From a checkpoint of a small mixture-of-experts model trained on Wikipedia: a sigmoid router.
Below are experts of layer 16 (counted from 0) of a mixture-of-experts language model. Rows are named router (the router's row for the expert), gate (a neuron's input weights, with its number), up (a neuron's input weights, with its number), down (a neuron's output weights, with its number) and show model dimensions 0-127. Each number is 50 + 15 x the weight over its row's rms, rounded and kept within 0 to 99.
Before each expert's rows: a language model's description of what the expert responds to. This comes from a sample of Wikipedia text that the model never trained on.

# expert 58
Syllable pieces in foreign names and song titles, often with diacritics (Wehrmacht, Thủ, Lusso, You're), plus scattered table numbers.
router:31 53 29 63 71 63 51 47 69 80 34 48 46 29 58 38 76 68 55 27 50 45 29 43 75 68 25 42 44 40 69 67 32 31 49 48 34 56 39 32 44 44 62 56 72 48 33 42 50 51 26 65 37 40 45 38 40 38 43 67 62 12 51 37 55 62 56 65 38 53 51 70 65 53 64 13 44 49 70 42 20 51 13 64 29 60 67 44 57 50 46 45 11 48 82 69 49 70 38 38 46 55 37 56 66 57 75 27 39 71 52 36 45 49 27 40 39 43 49 61 49 53 31 46 57 54 64 62
gate0:51 68 28 54 44 80 58 50 42 55 31 56 46 24 55 38 41 39 45 32 44 50 35 50 62 61 47 79 57 38 61 63 63 57 49 60 65 36 63 57 57 64 46 47 81 41 58 51 42 54 73 57 21 40 31 51 35 49 41 29 42 35 27 58 51 36 54 23 38 69 19 46 55 49 50 63 45 69 05 47 07 80 54 44 41 31 60 45 88 41 44 50 47 65 25 70 32 58 31 61 59 39 35 57 60 72 57 22 29 58 56 50 51 43 34 34 37 12 54 60 38 56 46 42 49 43 56 54
up0:32 29 47 51 66 94 74 40 50 26 21 69 33 28 37 39 58 44 58 48 56 43 54 34 73 43 52 38 47 35 53 60 55 36 65 71 46 32 67 55 60 61 43 24 50 72 48 47 26 51 55 43 34 52 39 50 63 35 30 50 68 54 28 35 26 74 43 59 58 60 32 44 52 25 51 47 56 45 30 47 29 69 51 77 55 56 29 55 89 46 30 52 46 57 27 68 53 50 47 64 27 41 44 63 41 43 46 47 37 62 26 59 28 59 68 52 48 49 48 59 71 88 47 68 89 48 63 50
down0:66 85 43 48 40 46 61 43 60 17 69 25 48 47 46 56 22 37 78 47 70 54 33 65 56 33 52 62 67 52 49 53 58 32 48 31 50 16 50 56 73 48 30 40 57 30 63 61 49 56 60 19 36 68 40 41 63 34 60 70 48 47 19 47 45 68 43 48 41 75 75 69 46 58 65 61 37 62 00 50 36 50 52 63 54 57 40 19 38 53 46 65 37 58 24 64 36 36 38 52 43 37 42 36 52 30 36 48 47 38 50 45 39 59 41 19 52 58 45 72 21 66 50 34 59 40 39 41

# expert 13
Final piece closing a word, often after b or bo, such as -y, -le, -dge, -ttle, -ock (middle, Boy, bone, Billboard).
router:27 28 46 42 65 72 44 18 61 67 18 78 51 40 71 32 55 35 59 59 59 68 31 44 53 53 36 44 59 62 70 57 53 29 34 66 44 73 72 45 58 24 55 73 60 54 34 52 39 54 35 39 08 36 47 12 49 68 42 44 44 33 53 28 60 68 81 63 55 57 31 70 59 54 84 50 39 46 73 37 42 53 31 41 38 45 51 57 36 26 58 68 42 54 58 84 59 54 34 43 41 41 35 64 44 42 62 38 56 60 55 46 46 48 23 52 55 75 51 52 56 52 40 34 49 71 50 72
gate0:50 61 40 31 53 74 62 40 54 56 36 38 38 47 45 44 48 30 73 32 57 67 46 52 30 64 38 68 40 48 62 59 62 33 68 57 79 23 58 43 70 39 19 46 54 13 34 60 24 72 49 61 45 40 25 28 30 67 45 45 57 58 47 37 58 61 39 28 35 37 42 60 61 21 62 57 31 56 27 52 24 84 67 46 40 26 47 39 46 37 48 42 75 39 27 57 43 45 54 60 52 31 37 47 53 78 47 16 55 47 49 45 26 40 60 56 51 38 53 61 53 62 47 08 44 26 62 46
up0:45 53 60 56 50 71 65 21 49 24 51 52 36 27 61 47 45 46 60 30 61 44 53 33 59 18 54 56 39 62 49 94 54 14 43 72 49 15 74 51 46 34 48 42 34 31 55 62 39 60 68 54 59 43 47 32 53 68 44 41 67 63 33 49 25 62 48 38 38 44 29 48 67 52 61 59 40 55 59 30 71 71 61 55 41 26 36 29 34 33 66 30 46 67 50 34 64 35 41 35 68 46 49 65 48 39 59 40 46 46 15 43 39 36 81 61 54 45 44 27 69 65 27 63 76 28 62 60
down0:25 72 65 72 47 59 68 51 63 22 58 32 57 41 46 31 28 48 23 36 36 59 40 66 40 50 34 51 54 37 41 30 41 34 40 59 61 23 69 66 42 48 54 49 37 41 40 48 32 62 52 42 40 46 55 32 51 35 57 49 40 55 44 52 60 84 75 58 39 34 82 56 45 62 57 66 45 33 17 24 27 41 58 48 57 46 47 44 78 73 42 55 34 47 35 69 48 28 49 79 59 53 46 23 73 32 40 41 46 57 53 34 31 62 24 36 52 42 40 82 42 74 32 67 63 54 75 26

# expert 63
Vowel-led syllables inside transliterated non-English names after an opening consonant, like K-it-ap, K-ang, F-ar-s, G-en-eva, plus raw byte pieces.
router:38 48 37 37 48 63 65 55 69 92 42 50 43 35 84 49 64 54 66 50 59 32 60 38 63 37 47 43 34 41 50 43 55 36 36 57 33 70 68 41 71 36 38 60 62 54 44 45 57 54 38 37 29 41 45 21 30 53 42 51 43 36 41 36 52 63 56 74 59 47 60 79 82 52 72 15 61 55 78 33 40 45 43 52 23 56 49 48 48 47 58 80 18 42 72 58 27 82 46 11 47 39 66 51 74 52 71 56 61 53 47 41 43 59 50 48 15 68 33 48 44 44 30 38 48 49 63 59
gate1:55 71 51 54 48 47 48 48 60 65 35 33 65 36 63 54 47 39 42 50 49 20 75 41 35 17 58 68 66 53 43 37 46 38 63 46 46 67 58 32 46 45 51 27 66 63 45 59 80 40 61 37 21 38 41 30 46 69 99 46 55 51 48 57 24 47 58 43 62 49 40 50 76 57 46 47 62 61 33 19 41 62 60 45 75 49 39 32 50 41 55 47 33 39 20 51 59 53 54 26 32 32 64 60 51 84 15 09 62 64 57 38 48 70 79 39 49 67 45 53 46 63 38 50 46 49 63 59
up1:43 71 48 60 61 77 39 54 42 00 26 51 51 46 56 32 53 38 34 51 43 32 62 38 33 60 60 43 36 46 37 07 74 42 42 40 33 54 39 39 38 61 36 50 43 45 67 52 67 49 52 49 42 32 41 63 66 43 39 39 26 41 23 49 77 63 54 31 37 60 45 56 75 40 47 93 47 54 48 44 61 36 34 44 69 50 57 41 42 17 35 67 41 33 48 44 51 60 50 48 24 47 34 37 61 31 61 51 54 44 63 17 64 44 29 46 54 60 91 42 74 48 66 59 53 47 49 62
down1:66 58 28 30 33 42 56 65 50 37 43 24 51 63 43 53 53 53 08 58 47 66 41 44 68 57 49 56 63 33 30 88 63 18 44 20 47 20 41 30 32 54 42 52 59 54 56 52 74 35 55 55 43 55 59 47 46 27 50 61 59 32 37 62 53 35 55 49 61 39 30 41 48 72 52 48 31 75 55 46 49 59 61 62 54 63 73 75 57 24 61 59 43 48 80 51 34 50 34 63 40 20 52 59 43 27 49 49 40 47 11 52 44 25 56 48 29 80 73 36 35 71 78 36 42 48 44 44